Experts of a small language model.
Training: a variant of Muon for the experts, 8416 steps.
Below are experts of layer 2 (counted from 0) of a mixture-of-experts language model. Rows are named gate (a neuron's input weights, with its number), up (a neuron's input weights, with its number) and show model dimensions 448-511. Each number is 128 + 24 x the weight over its row's rms, rounded and kept within 0 to 255.
Before each expert's rows: "mostly gets" lists some tokens that are sent to it at least half of the time. This comes from a sample of Wikipedia text that the model never trained on.

# expert 16
mostly gets: ")", " but", "})", "\")", " due", "\n"
gate0 [158 106 153 123 110 167  87 137  69 127 137 143 144 168 121  92 165 116 121 151 120 137 118 161 119 123 107 138 152 141 122 123 101 138 139 120 113  87 123  90 115  64 117  76  95 146 108 138 115 120 110 127 149 115 124 115 114 139 108 175 129  94 129 150]
up0 [ 97 132 115 123 132 151 122 160  58 156 147 139 166 162 113 115 100 129 140 133 110 128  82 154 122  77  91 108 146 159 178  84 121 151 152 146 104 124  99  85 128 117 135 107 101 126 130  94 155 134 167 116 123 145 105 132 111 114 127 132 170  71 133 119]
gate1 [127 114 145 137 100 162 125 142 108 142 148  75 149 124 170  91 152 165 134 129 133 143 144 131  98 143 151 133 115 133 138 135 160  95 148 161 103 127 138 139 114 108 130 147 144 143 117 173 126  92 109 145 162 103 146  61 124 147 122 120 130 113 114 134]
up1 [143 103 120 129 118 143 102 186 122 123 141 125 130 110 143 113 163 136 116 200 132 131 124 136 113 155 103 130 125 102 144 121 144 130 130 110  91  97 123 102 110 115 116 139 107 126 125 146 119 124 118 140 138 126 146  86 133 129 122 183 102 107 117 120]
gate2 [ 94 144 120 157 107 151 134 148 142 157 156 127 129 145  87 136 105 172 144 115 107 159 117 122 120 105 109  90  96 116 140 155 160 122 122 109 127 125 144 156 150 106 142 144 140 101 133 163  94 112  88 121 104 164 139 144 150 173 155 120 109 134 136 138]
up2 [119 134 105 145 140 154 119 184 138 156 146 123  97 149 138 116 129 137 147 142 147 171 139 130 140 116  96 110 113 103 104 151 158 137 102 153 115 104 108 190 144 131 158 157 101 116 133 130  88  73  75 104 103 169 103 143 154 149 158 124  96 123  72 141]
gate3 [134 152 108 112 135 182 168 103 122 100 157 134 143 146 137 104 142 168 122 111 102 132 138 120 101 135 110 109 109 169 158 104  94 114  86 140  87 171 125 102 148 160 116 160 142 121 145 122 117 138 158 134  97 133 123 153 124 157 155 130 102 127 144 101]
up3 [142 193 106 105 100 152 142  95 110 110 152 100  98 112 159 137 124 131  97 146 130 156 120 149 149 124 161 132 142 147 152 156 102  75 124 114 116 163 139 140 170 136  38 118 107 137 154 150 121 123 116  98 133 119 124 110  99 110 142 138 117 148 124 113]
gate4 [117 121 138 171 171 136 118 151 150 181 111 120 136 146 100 115 147 134 125 104 106 143 129 109 106 144 105 154 107 108 145  99 141 136 139 136 153  94 137 154 140 144 163 101 128 127 130  94 109 113 156 145 124 128 106 123 131 131  71 129 156 125 109 141]
up4 [119 113 111 147 103 154 114 125 120 171 106 119 110 117  76 135 174 144 124 130 117 127 150 118 188 107 138 116 134 160 158 108 117 149 142 109 114 102 119 114 166 100 156 158 150 134 116  87 108 137  91 145 125 149 121  91 108 120 101 134 111 135 110 144]
gate5 [ 90 119 124 137 150 117  98 123 143 105 101 133  88 106 152 138 115 124 178 102  85 155 159 126 118 102 136 132 141 120 120 156 106 145 156  79 104 135 157 125 143 124  95 151 101 111 145  96 119 101 147 154  67 124 117 110 150 123  91 103 158 168 112 133]
up5 [119 130 144 147 132 142 112 137 125 118 121 129 140 164 162  99 117 157 127 128 123 144 154 174 162 111 150 166 158 119 139 132 130 121 150 138 166 124 178 122  99 143 133 151  88 106 145 114 113 156 124  92  74 138 108  73 170  83  83 110 139 149 179 135]
gate6 [116 140 128 134 132 162 151 148  92 133  96 146 101 152 117 114 117 110 114 132 156 102 135 150 196 137 133 164 116 111 160 117 106 115 134 131 172  91 106 144 126 122 159 102 106 117 135 119 119 129 138 108  87 125 139 118 131 137 117 134  91 141 111  84]
up6 [137 129 106 126 135 128 163 138  90 130 105 135 108 130 102  94 111 159 142 129 156  95 137 134 130 145 142 168 132 123 116 108 147 148 112 124 121  95 163 109 133 124 152 117  92 101 137  94  97 131 124  89  95 155 120 142 129 122  97 114 107 120 121 106]
gate7 [120 129 124 110 133 154 137 170 111 150 108 131 185 128 150 127 134 138 101 129 119  62 108  93 143 169 120 135  81 109 147 128 131 116 145 104 135 106 112 151 191 145  98 142  82 138 101 111 136 111 108 136 104 121 130 161  53 129 125 131 162 181 120 146]
up7 [123 158 124 126 141 131 103 146 120 135 121 156 167 120 132 158 135 142  98 186  99  88  86 108 128 139 125 134  79  83 122 131 144 100  99 119 154 112 135 140 158 137 106 137 117 125  95 128 160  80 124 132 134 112 150 141  86 138 106 140 152 128 115 154]

# expert 5
mostly gets: " government", " She", " son", " father", " President", " century"
gate3 [115 136 180 128 103  93 126  93 140  70  95  99 144 117 162 175 125 133 111 112 165 105 117 131 142 155 110  88 141 173  83  95 155  90  74 167 133 175 100 113 169 129 117  79 142 110 157 121 133 117 115 121  80 128 145 118 151 129 128 139 125 124 115 129]
up3 [109 119 138 151  77  91 130 138 131 127 138 102 136 162 158 138 140 126 129 117 113 106 142 121 109 103 133 127 111 165  99 117 113 131 114 174 152 124  77 115 130 105  99 108 121 134 151 109 137 103 111 130 144 149 120 147 153 154 123 162  93 164 161  99]
gate4 [133 144 133 161 126 112 134 157 114  93 134 118 143 144 153 127 136 117 148  77  97  88 124 115 128 120 115  93 173 115 140 166 121  77 139 169 169 148 127 127 146 108 143 137 110 191 131 116 143 157 136  89 120  84  64 138 180 149 128 100 148 107 115 150]
up4 [124 113 148 198 146 121 150 172 105  82 159 109 121 141 137 133 165  99 129 118  92 130 164 122 114 138 148 133 160 152 114 139 130  90 153 139 135 121 133 134 129  83 129 145  88 110 136 136 127 129 140 140 138 143 128 137 139 136 146  89 111 116  93 117]
gate5 [136 114 122 108 168 123 152 105 164 128 115 108 104 112 110 167 118  97 115 156 108 145 161 147 157 146 112 116 117 146 134 148  99 159 127 109 150 104 153 124 137 121 131 120 104  95 108 163 127  90 133 132 131 162 130 162 115 124 146  71 129 145 114  88]
up5 [152 116 127 178 173 156 107  65 141 122 121 110 112 116 111 118 120  99 117 155 108 144 134  92 154 163 144  79 116 119 138 139 111 136 130 133 137 116 175 110 110 140 105 118 105 100  86 142 131 174 117 135 130 155  92 172 104 124 156  80 136 123 139 132]
gate6 [102 149 105 176 144 124 139 156 156 159 124 149 120 131 112 142 114 121 138 126 112 110 178 117 112 118 153 127 123 136 168 102 103 125 153 143 103 172  95  95 121 155 136 101 163 130 116 138 118 154 143 116 108  79 132 108 142 113 169 159 216 139  73 143]
up6 [174 150 165 151 106 134 138 176 180 107 115 140  95 108 134 186  59 128 123 121 118 109 197 131 144 168 148 144  91 151 194 144 129 108 168 110 104 138 117 114  91 128 111  80 104 152  80 133 136 149 187 154 146 112 115 154 118 105 152 132 134 119 143 138]
gate7 [113 117 142  99 123 155 120 124 111 129 169 135  78 107 120 147 135 156 112 102 139 100 141 191 118 141 113 163 135 102 113 119 148  96 135 118 108 140 101 125 139 149 120 139 152 105 161  87 130 142 126 114 120 125 126 137 137 108  96 143  84 114  98 154]
up7 [ 95 138 177 134 154 119 121  87 133 161  97 122 151 101 165 111 125 154 137 121 145 148 140 172 165 115 160 161 102  80 129 132 115  94 116 113 137 137 162 143 107 155 127 134 145  95 129  85  94 140 127  96 102  72  97 130 169 128 175 137 135 186 117 140]
gate8 [109 109 147  95 143 146 132 169 113 161  96  74 105 155 123 141  87 123 139 114 127 117 105 112 152 106 136 149 141 134 159  78 145  76 139 146 118 140 146 136 133 156 178 148 138  97 167 132 142 119 103 115 128 152 120 100 151 125 132 128 127  77 134 105]
up8 [126 154 151  79 125 116 136 182 141 163 110  82 117 141 144 132 110 124 148 123 132  96 123  86 117 132 109 116 124 145 171  77 117 108 140  99 103  92 136 144 135 172 165 163 133 148  91 134 128 100 138 138 125 134 102 142 124 129 136 146 106  97 150 114]
gate9 [ 76 131 114  74 114 118 166 139 203 113 127 100 164  95 134 132 140 150 118 156  90 140 182 110 110  90 107 171 153 116 125 113 105 168 148 100 117 167 163 110 108 138 146 109 104 142 125 162 117 150 104 159 148 108 139 123 154 161 130 132 149 123  88 136]
up9 [153  99 103 110 107 130 133 110 168  84 145 112 139  89 176 113 107  88 116 150 139 135 182 112 121  99 146 180 160 139 135 119 150 139 113  59 157 149 149 116 127 148  88 129 137 127 109 167 156 131 128 123 169  96 102 130 113 151 145  95 156 112 131  99]
gate10 [124 111  99 109 140 110 121 131 170 138 148  92 151 130 157 106 103 123 122  94 138 136 185 139 141  94 115 150  95 158 101 160 169 147 138 118 118 105 149 145 113 156 102 155 162 108 162 121 104 140 107 110  77 126  98 105 154 161  83 125  82 119 134 111]
up10 [173  91 121 164 107 108 133 185 119 141 136 120 157 109 146  96 140 146 133 101 120 160 159 124  85 108 132 155 131 183  80 137 145 124 110  99 100 114 141 119 121 135  95 143 146  97 155  94 125 144 125  98  68 127 121 135 128 130 117 104  75 100 125 107]

# expert 28
mostly gets: " to", " by", " was", " were", " had", " be"
gate0 [104 170 148 119 141 139 130 126 110 141  87 101 123 175 105 157 114 124 105 139 144 138 128 153 149 123 156 156  95 120 125 100 102  80 168 148 145 151 106 100 114  93 132 154 134 154 124 139 155 138 129 117  94 105 105 131  87 137 177 114  93 135 141 129]
up0 [113 158 129 104 140 108  86 155 105 129  92 129 143 138  94 150 128 119 130 121 137  64 103 127 148 119 133 141 142 106 174 106 129 130 163 122 123 114 121 146 118 121 132 148  90 140 147 133 132 124 136 102 133 102 125 103  98 121 152 123 154 136 129 129]
gate1 [123 111 133 143  92 124 135 159  94 147 118 150 167 142 100 145 136 122 152 107 149 136 125 103  87 139 122 137 154 149 171  95 156  90  97 147 127 133  90 158 116 154 111 130 130 115  96 129 152  82 175 149 161  76 141 112 146 128 133 161 153 152 161 157]
up1 [159 112 130 147 121 123 181 157 123 130  75 141 168 166 129 111 126  97 166 172 126 166 150 110 132  88 157  91 177  92 138 122  82  87 135 125 117 138  91 105 135 127 119 153 143  82  88 143 138 119 115 120 112 117 130 119 115 127 130 105 137 162  93 157]
gate2 [164 165 137 189 135  96 127 135 161 123 126 111 103 126 126 125 174 148 134 148 120 105 137 136 136 132 110 142  94 126 101 106 125 141  84 119 154 120 123 109 145 114 146 131 103 137 137 106  95  88 145 150 140 128 157 100 115 144 143 130 148 138 142  60]
up2 [128 129 124 139 113  99 149 120 137 133 138 125 133 132 112 149 163 170 151 154  98  86 120 151 171 138  89 188  77 158 111  90 124 133 139 117 156 138 112 132 144 133 111 158 131 101 117 103  84 136 158 100 136 128 140 135 123 138 153 121 153  94  99  92]
gate3 [122 172 139  92 128 120 138 121 119 149 157 130 152 123 112 109 139  96 139 144 115 107 125 171 123  94  96 121 176 135 146  93  86 108 171 115 133 158  95 130 119 143 111 123 165 163  98 131 128 130 143 163 130  90  96 110 122 136  96 181 153 122 188 145]
up3 [101 168 118 124 158  99  99 112 122 142 162 162 138 134 147 120 133 107 129 178 120 148 134 138 116 130  85  83 147 118 130 113 149 135 158  98 129 166 113 127 126 157 119  78 172 159 110 100 135 100 157 129 120 140 112 112 134 164 107 175 156 112 167 108]
gate4 [108 120 135 146 122 149 139 120 122 127 158 159 153 113 132  92 126 129 129 150  84 146  98 144 115  71 128 128 105 147 160 148 165 113 113 126  96 116 129 119 177 130 164 118  89 133 107 167 167 149 135 115  88 141 126 147 145 110 127 159 160 144 137  97]
up4 [135 135 140 130 153 129 120 153 113 107 103 146 154  90 128 138 132 147 126 152 110 179 136 171 142 123 114 160 147 119 124 108 118 123  87 111 117 103 123 101 111 129 162 160  73  86 119 147 109 169 134 113  94  85 104 114 117 142 124  79 126 172 139 116]
gate5 [116 162 114 136 127 185 129 126 104 107 113 175 140 135 162 139 121 127 171 104 116 154 179 109 104 152 132  87 114 111 127 151 100 114 119 142 152 118 131  80 142 125  94 125 141 136 146 133 130 155 138 137 132 129 145 125 164 157 119 115 129 109 111 118]
up5 [133 127 150 109 104 134 129 172 123 133 169 128 131 121 157 111 120 133 159  79  97 127 134 116 126 107 169 101 124 108 155 122 133 160 137 139 152 143 129  84  95 141 105 144 118 135 125 118 143 141 109 168 125 109 142 118 147  96 135 126 119 136 132 124]
gate6 [145 122 125  98 167 101 114 143 131 136 153 111 173 107 149 110  81 125 148 100 129 136  90 152  94 126 125  97 143 154 117 115 136 145 153 139  91 127  78 144 161 125 119 138 134 131  81 138 120 103 125 126 144  95 105 109 105  76 177 138 163 156 123 153]
up6 [140 122 174  75 132 116 135 106  92 112 146 136 139 163 149 150 115 131 110  92 144 124 113 135 153 109 138  93 111 127  94 111 184 116 106 125 115 126 161 145 125 160 142 122 150 154 125 118  90 143 132 131 116 114  98 145  95 154 169 118 119 126 116 100]
gate7 [110 186 202 123 143 138 110 149 158 131 131  93 154 148 134 130 167 133 143  87 113 109 111 130 147 116 123 102 133 165 159 115 135 192 156 144 151  89 169 145 105  90 117 156 139 115  82  95 119 110  94 132 140 139 112 114 130 117 115 146 128 130 120 119]
up7 [103 159 116 138 126 135  65 155 143 136 110 119 136 133 154 116 144 205 124  98 136 132 152  99 148 125 121 127 126 122 132 170 104 100 153 151 132 121 127 113 111  86 114 154 123 119 118 138 130 101  78 164 165 169 107 136 111 101 131 131 127 112 151  90]

# expert 7
mostly gets: " there", " made", " After", " make", " There", " making"
gate3 [143 141 131 139 139 115 123 133 128 144 138 158 140 156 101 168 108 152 117 130 157  88 137 172 158 120 113 113 118 139 177 144 116 187 161 132  93 119 122 137 121 130 162 134 122 159 177 150 154 126  93 132  82 142 111 122 132 129 115 146 118  68 167 161]
up3 [110 171 146 131 117 100 118 101 148 137 143 132 148 136 144 161 120 152 111 120 150 150 139 135 155 142 140 107 149 126 182 146 127 140 119 133 150 111 131 129 106 115 165 123 152 131  99 193 136 101 133 133 112 116 149 157 116  87  82 124 133 138 168 133]
gate4 [125 110 152 195 127  88 100 150 103 126 123 168 130 171 116 118  97 128 127 138 120 134  92 108 178 120 168 138 135  95 142 185 149 161 141 117 140 104 119 143 128 167 163 159 112  97 147 132 169 154 101 133 110 143 129 147 105 147 116 101 137 100 110 139]
up4 [146 117 157 144 135 116  98 105 119 143 134 113 133 138 119 176  99 152 101 118 128 135 134 116 147 148 128 110 133  99 146  93 136 113 128  79 111 111 128  95 107  89  81 180 116 119 108 147 171 118 140 132 114 103 121 115  79  88 123 132 107 133 134  84]
gate5 [117 128 133 128 127 135 137 176 142 145 154 167 145 121 139 133 164 119 175 126 145 118  94 175 140  79 173 118 119 125 126 131 141 148 113 103  88 135  71 110  83 178 136 144 148 155 128 160  87 112 149 134 149 133 199 163 134 135  96 158 110 131 110 106]
up5 [123 134 117 143 132  96 131 149 110 150 123 152 186 144 142 160 134 159  91 134 112 154  85 141 115  82 103 178 176 132 142  98 127 136 128 118  75 102  74 105  68 136 135 139 133 111 129 123 111  92 105 113  96 125 183 128 137 128 125 134 167 145 146 130]
gate6 [120 142 198 130 134 117 125 171 151 124 168 121  90 113 124 151 188 146 171 100 137 114 169 139 153 124 106 125 116 123 126 124 149 129  81 139  77  90 149 127 126 127 147 137 119 159 151 117 146 133 109 128 130 153 102 107 144 156 127 143 112 100 134 184]
up6 [ 94 173 125 143 181 119 125 175 127 153 166 124 109 109 134 126 141 118 115 114 123 110 162 127 141 111 115 104 145 107 124  85 108 137 124 119  78 126 165 134 102 146  95 118 136  88 158 148 100 117 115 145 138 127 147 135 149 115 114 198 151 114 158 132]
gate7 [137 112 146 128 122  93  94 142 104 157 125 133 144 106 147 119 124  66 106 122 130  89 131 125 171 105 135 155 120 105 133 105 134 156 152 115 115 147 108 127 116 109 120 157 169 168  98 110 144 196 103  88 147 114 151 147 152  96 110 131 143 119  79 108]
up7 [114 113 116 128 109 120 100 139 103 128 143 117 132 117 158 116 136 128 122  72 139 124 154 136 127  96 114 141 124 149 120 101 120 185 149 130  90 136 134 133 118 117 118 118 137 136 128 104 142 149 142 117 130 107 131 127 169 111 128  89 128 124 153 121]
gate8 [135  86 113 143 134 122 117 138 121 125 134 150 144 126 134 115 139 140 110 145 125 147 142 119 136  71 118 111  97 115 155  85 150 109 112 121  98 121 142 133 104  86 169 102 141 114  85 100 151 137 156 134 150 116 117 153 169 110 130 106 104 174 131 154]
up8 [142 115  90 116 154 133 118 164 150 181 104 154 156 138 106 157 125  90 108 176 101 136 152 100 195  82 148 100 115 136 107  84 145 111 118 170  86 130 107 128 131 113 144 107 108 144 103  77 154 134 119 103 141 154 130 137 139  76 144 144 108 153 160 124]
gate9 [100 109 140 193 130 127 136  97 127 128 155 128 144 119 137 107 120 164 109 151 120  99 104 143 125 111 139  93 179 114 109 154 117 131 126 116 123 121 165 142 102 127 140 107 155 141 127 157 112 157  95 150  90 124 140  88 106 112 149 115 135 160 158 165]
up9 [123  99 172 161 172 161 146 118 162 153 125 118 173 140  80 136 147 131 117 170 164 144 135 139 142 117 126 132 142  83  88 142 125 128 140 187 126 109 111 124 104  64 143 131 137 116 174 116 100  96 172 152 136 120 146 132  97 120 169 170 135 137 112 163]
gate10 [138 127 123  99 123 161 154 127 173 152 194  80  92  76  98 113 141  96 136 103 106 157 147 119 137  89 133 158 121 131 141  93 139 108  89 127 144 150 119 135 133 100  81 107 148 113 138 183 126 148 129 132 108 107 115 131 102 112 149 146 114 128 161 139]
up10 [ 85 113 179 125 136 211  90 138 141 126 130 132  93 119 109  74 124 122 141 141 146 187 162 171 150  64 132 159 111 170 103 108 150 124 142 100 111  82 134 148 148  88 117 121 122 146 129 178 112 125  89  90 113 150 138 163 145  99  90 130 153  98 115  94]

# expert 3
mostly gets: " It", "'", "’", "----", " =", " Award"
gate0 [177 108 146  93 116 122 161  85 137 130 188 140 154 115  91 142 136 119 131 117 129 114 135 128 124  85 142 154 146 158 143 147 118 108  83 170  99 159 128 134 130 103 151 142 137 131 135 113 167 116 129 175 144 164 168 150 114 129  88 112 138  96 131 147]
up0 [140  85 144 112 146 118 102  91 124 147 143 164 136 118 116 130 129 124 112 142 173  67 137 136 132 109 139 160 133 164 102 140 130 120  89 145 118 175 150 130 142 114 172 136 173 128 123  84 131 109 162 180 116 128 161 130 116 129 146  95 131 121 122 111]
gate1 [139 144 153 156 166 125 169 121  85 141 103 129 130 181 109 159 144 148 147 111  79 135 117 121  83 111 100 172 104 112 104 126 100 117  85 168 153 110 129 137 142 120  87 153 148 102 143 135 108 108 147  92 144 156  99 135 109 141 119 139  88 128 107 167]
up1 [ 98 156 128 103 119 133 117 181 118 135 100 118 108 172 119 167 120 158 130 107  99 121 152 154  82 127 104 129 118 164 108 123 116 120 128 126 124 174 116  97 115 115 109 150 102 129  95 149 106 149 149 143 131 120  99 138 127 125 121 199 104 161 154 169]
gate2 [151 136 100 102 127 128 100 119  95 159 153 120 120 138 129 102 142 168 116 117 135 171 113 150  99 173 168 115 108 157 164  89 141 123  53 125  89 168 116 152 114  76 150 141 168 116 110 155 118 114 137 144 143 119 127 152 144 141 121 155 126 143 120 136]
up2 [137 129  80 133  92 146  84 105 167 133 129 122 114 140 120 155 134 146 118  96 127 114 103 126 142 140 153 119 107 181 145 136 148 131 153 150 135 103 159 135 108  97 103  96 162 117 156 142 133 135  98 107 129 157 104 145 101  88 134 139 113 106  84 152]
gate3 [117 136  92 109 126 120 113 138 120  96 135 144 102  99  93 135 124 117 116 137  97 106 104 135 126 170 115  85 133 133 136 126  51 125 109  79 135 154 114 109 114 118 145 109 122 128 139  89 114 142 110 175 130 109 111 110 139 125 132 142 153 101 153 140]
up3 [107 172 107  94 148 143 108 160 157 122  92 129 159 151 141 131 132 146 153 150  99 115 158 120 152  90  98 141 131 137 124 130 121  99 125 130 114 160 120 105 125  96 112 100 122 154 127 142 148 141 157  98 115 129 125 138 139 178 120 145 143 103 108 114]
gate4 [120 150 108 155 134 140 128 139  92 135 163 112 149 140 107 108 122  88 110 113 109 179 137 107 104 139  93 102 152 142 128 118 145 101 120 112 145 128 120 135 160 122 103 124 119 100 130 136 165  98 147 141 129 104 113 126 108 121 125 109 119 135 134 141]
up4 [119 131 128 110  94 165 158 181 104 124 123 105 119 119 122 140 106  85 108 133 126 150 103  79 163 111  98 128 146 153 149 130 121 110 115 129 111 121  99 115 174  83  90 112  94 167 150 115 113 103 175 147  92 197 126  98  97  82 154 125 111 150 164 120]
gate5 [157 166 144 120 167 116 104 154  92  96 156 133 137 124 146 120 118 130 186 119 146 138 145 111 149 146 105 168  93 115 162 130 107 141 113  66 120 156 125 137 152  97 123 159 149 108 137 143 118 131 113 180 119 156 126  95 149 124 133  91 152 126 114 143]
up5 [164 179 171 125 107 135 143 155 111 117 112 157 117 109 120 131 126 126 134 130 112 124 111  96 111 150 108 145 101 142 115 137 109 149 108 122 114 149 156 113 146 107 128 142 113 145 137 164 129 145 104  97 153 131 185 124 127  94 117 122 154 143 122 151]
gate6 [107 117 149 102  85 164 130 130 144 132 134 103 119 100  90 148 112 106 107  90 170 152 128 157 141 133 137 125 112 164 164 126 145  86 104 132 144 133 134 135 149 130 131 190 132 164 145 128 151  71 173 136  99 153 105  81 113 113 127 111 142 128 120 169]
up6 [155  81 149  77 114 119 116 113 112 126 114 115 129 135 110 123 138 156 129  90 110 121 134 110 112 180  75 117  79 145 124 133 191 132 111 127 114 103  99 143 137 142 160 134 110 144 118 111 181 111 157 109 122 179  92 130  98 107 157 144 144 137 109 150]
gate7 [ 71 124 146 135 116  99 145 130 189  92 156 122 196 118 129  92 158 126 136  96 122 154 139 147 156 139 142  93 134 144 138 140 133 112 137 160  80 143 172 108 164 146 128 137 100 141 127 126 147 144 142 137 125  96 107 150 131  87 119 133 137 139 137 130]
up7 [114 108  93 111 123  86 173 141 153 125 135 137 151 146 179 102 137 127 119 116 132 133 159 110 129 115 126 129 123 112 166 166 102 102 132 122 117 151 168 105 164  97 181 125 125 122 150 153 161 137 137 129 131  94 118  95 146 117 140 132 117 123 125 146]

# expert 31
mostly gets: " it", " they", "t", " he", " him", " she"
gate2 [139 137 135 125  87 116 118 158  96 105 148 113 143 171 146 110 130 123  89 124 132 146 154 141 137 130 125 104 115 146 157 149 134 142 189 123 119 168 143 135 142 186 115 123 104 177 139  72 122 129 134 134 114 124 123 114 148 131 116 130 105 131 115 105]
up2 [117 152 116 134  93 141 113 104 142 112 196 116 173 182 135 140 108 159 134 116 101 124 151 146 164 137 140 128 109 154 142 160 120 135 133 149 112 137  91 139 110 175 118 134 141 166 105 132  97 114 100 133 156 120  88 123 131 121 133 132 126 115 137  96]
gate3 [125 131 123 121 145 112 135 122 117 102 132 132 171 121 117 129  97  94 116 147 128 151 122 114 119 163  95 117 123 122 127 150 115 127 153 125  83 145 106 124 129 108 153 141 155 144 146 109 128 143 126 113 142 183 117 109 125 132 171 125 122 117 105 162]
up3 [130  81 156 116 122 116 100 160 155 148 159 124 136 134  93 158  97 119 138 141 123 157 163 112  75 134 125  78 120 126 171 177 105 130 168 109 163 127  85 120 135 131 137  98 138 139 113 126 152 121 143 118 127 150 126 110 116 136 163 196 138 136 119 125]
gate4 [134 146 170 117 141 152 107 132 106 140 168 166 150 107 136 105 133  81 154 115 141  97 147  89 154 158 137  90 150 142  94 125 125  96 152 136 120 117 129 152 140 116 118 119 115 143  91 108 146 103 108 101 150 112 101 128  95 128 133  76 163  88  94 139]
up4 [ 87 156 112 180 102 142  91 146 137 122 150 146 128 114 135 159 151  89 135 111 199  72 173 152 124 153 133 113 140 105 142 137 112  94 106 106 104 137 166 158 132 114 127 112 153 116 131 131 146 116 133  70 114 148 150 139 128 125 155  82 128 118 114 153]
gate5 [114 101 152 166  99 163 137 122 103 138 135 150  74 101  92 150 103  88 113 163 137 102  98 121 182 121 134 151 155  90 121 125 139 119 145 126 130 153 129 153 114 125 114 135 150 115 135 136 106 183 114  95  51 189 186 108 130 131 123 123 140 112 162 117]
up5 [104  95 114 133 110 126  96 168 118 117 107 106 119  87 121 103 116 128 144 127 161 164 156  85 152 140 121 130 129 140  94  75 105 124 136 162 125 137 114 126 165 126 158 150 120  92 119 124 112  87 106  96 121 157 122 144 173 148  98 111 161 139 164 114]
gate6 [ 65 102 163 115 129 149 112 133 109 120 132  93 122  76 177  46  94 166 148 148 153 121 112 133 129 134 112 123 145  97 144 112 184 144 136  85 131 142 134 117 153 117 134 142 110 122 138  91 129  80 118 139 128 157 107 109 149 114 110 121 105 133 130 149]
up6 [127  88 163 122 141 147  96 149 133  95 131 123 103 124 143 114 113 156 123 124 118  93 119 137 128  85 101 112 124  83 177 109 185 127 105 113 158 139  98 146 124 108 150 140 133 153 159 110 114 129 118 112 126 125 126 137 153 112 127 138 112 144 137 159]
gate7 [142 146 177 109  96  92 114 126 134 123 165 132 153  99 126  96  99 124 110 119 129 117  67 172 114 155 131 109  83 166 115 140 183 127 115 136  97 114 101  95 103 130 135 142 125 134 119 143 113  84 124 128 159 157 120 114 108 100 122 126 124 138 112 187]
up7 [109 163 143 115 116  79 119  71 111 108 154 118 117 121 134  90 112 134 150 132 118 114  93 138 131 155 108 137 104 116 121 165 196 101  86 138  98 137 110 103 122 132 126  92 188 136 108 158 115  98 139 114 190 106 140 114  85 123 125 142 104 121 140 148]
gate8 [110 121 167 138 131 145 130 134 117 114 104 107 115 155 124 156 146 148  99 183  95 151 146 131 141 124 109 135 126 125 123  86 162 114 116 121 122  86 140 109 109  61 160 130 149 123 117  92 115 148  84  94 144 100  78 170  84 127 126 105 119 113 150 103]
up8 [125 134 113 145 105 183 136 106 162 119 160 111 128 127 132 162 122 133 102 147 105 150 142  95 169 145 117 113 130 107 133 125 132 144 145 101  84 127 108  88 120 130 196 120 135  96 171 151 103 149 112 101 101 119 124 104 178 117 156 136 154 130  90 133]
gate9 [162 133 129 101 127  85 100 132 151 109 115 138 112 127 152 104 147 136 141 139  99 124 109 158 161  93 128 136 111 154 116 105 145 137 165 131 138 125  94  80 144 135 149 136 129 159 113 157 117 145 121 128 148 130 155 135 127 116 114 118 134 140  93 105]
up9 [147 150 151 161 130  92 128 125 124 118 129 130 108 131 125 133 169 114 153 113 118 141 118 131 149 119  99 143  79 123 147 136 102 134 169 117 160 154 108 120 140  85 116 112 137 159 109 139 139 116 155 144 152 132 143 133 138 121 142 135 165 125  95  96]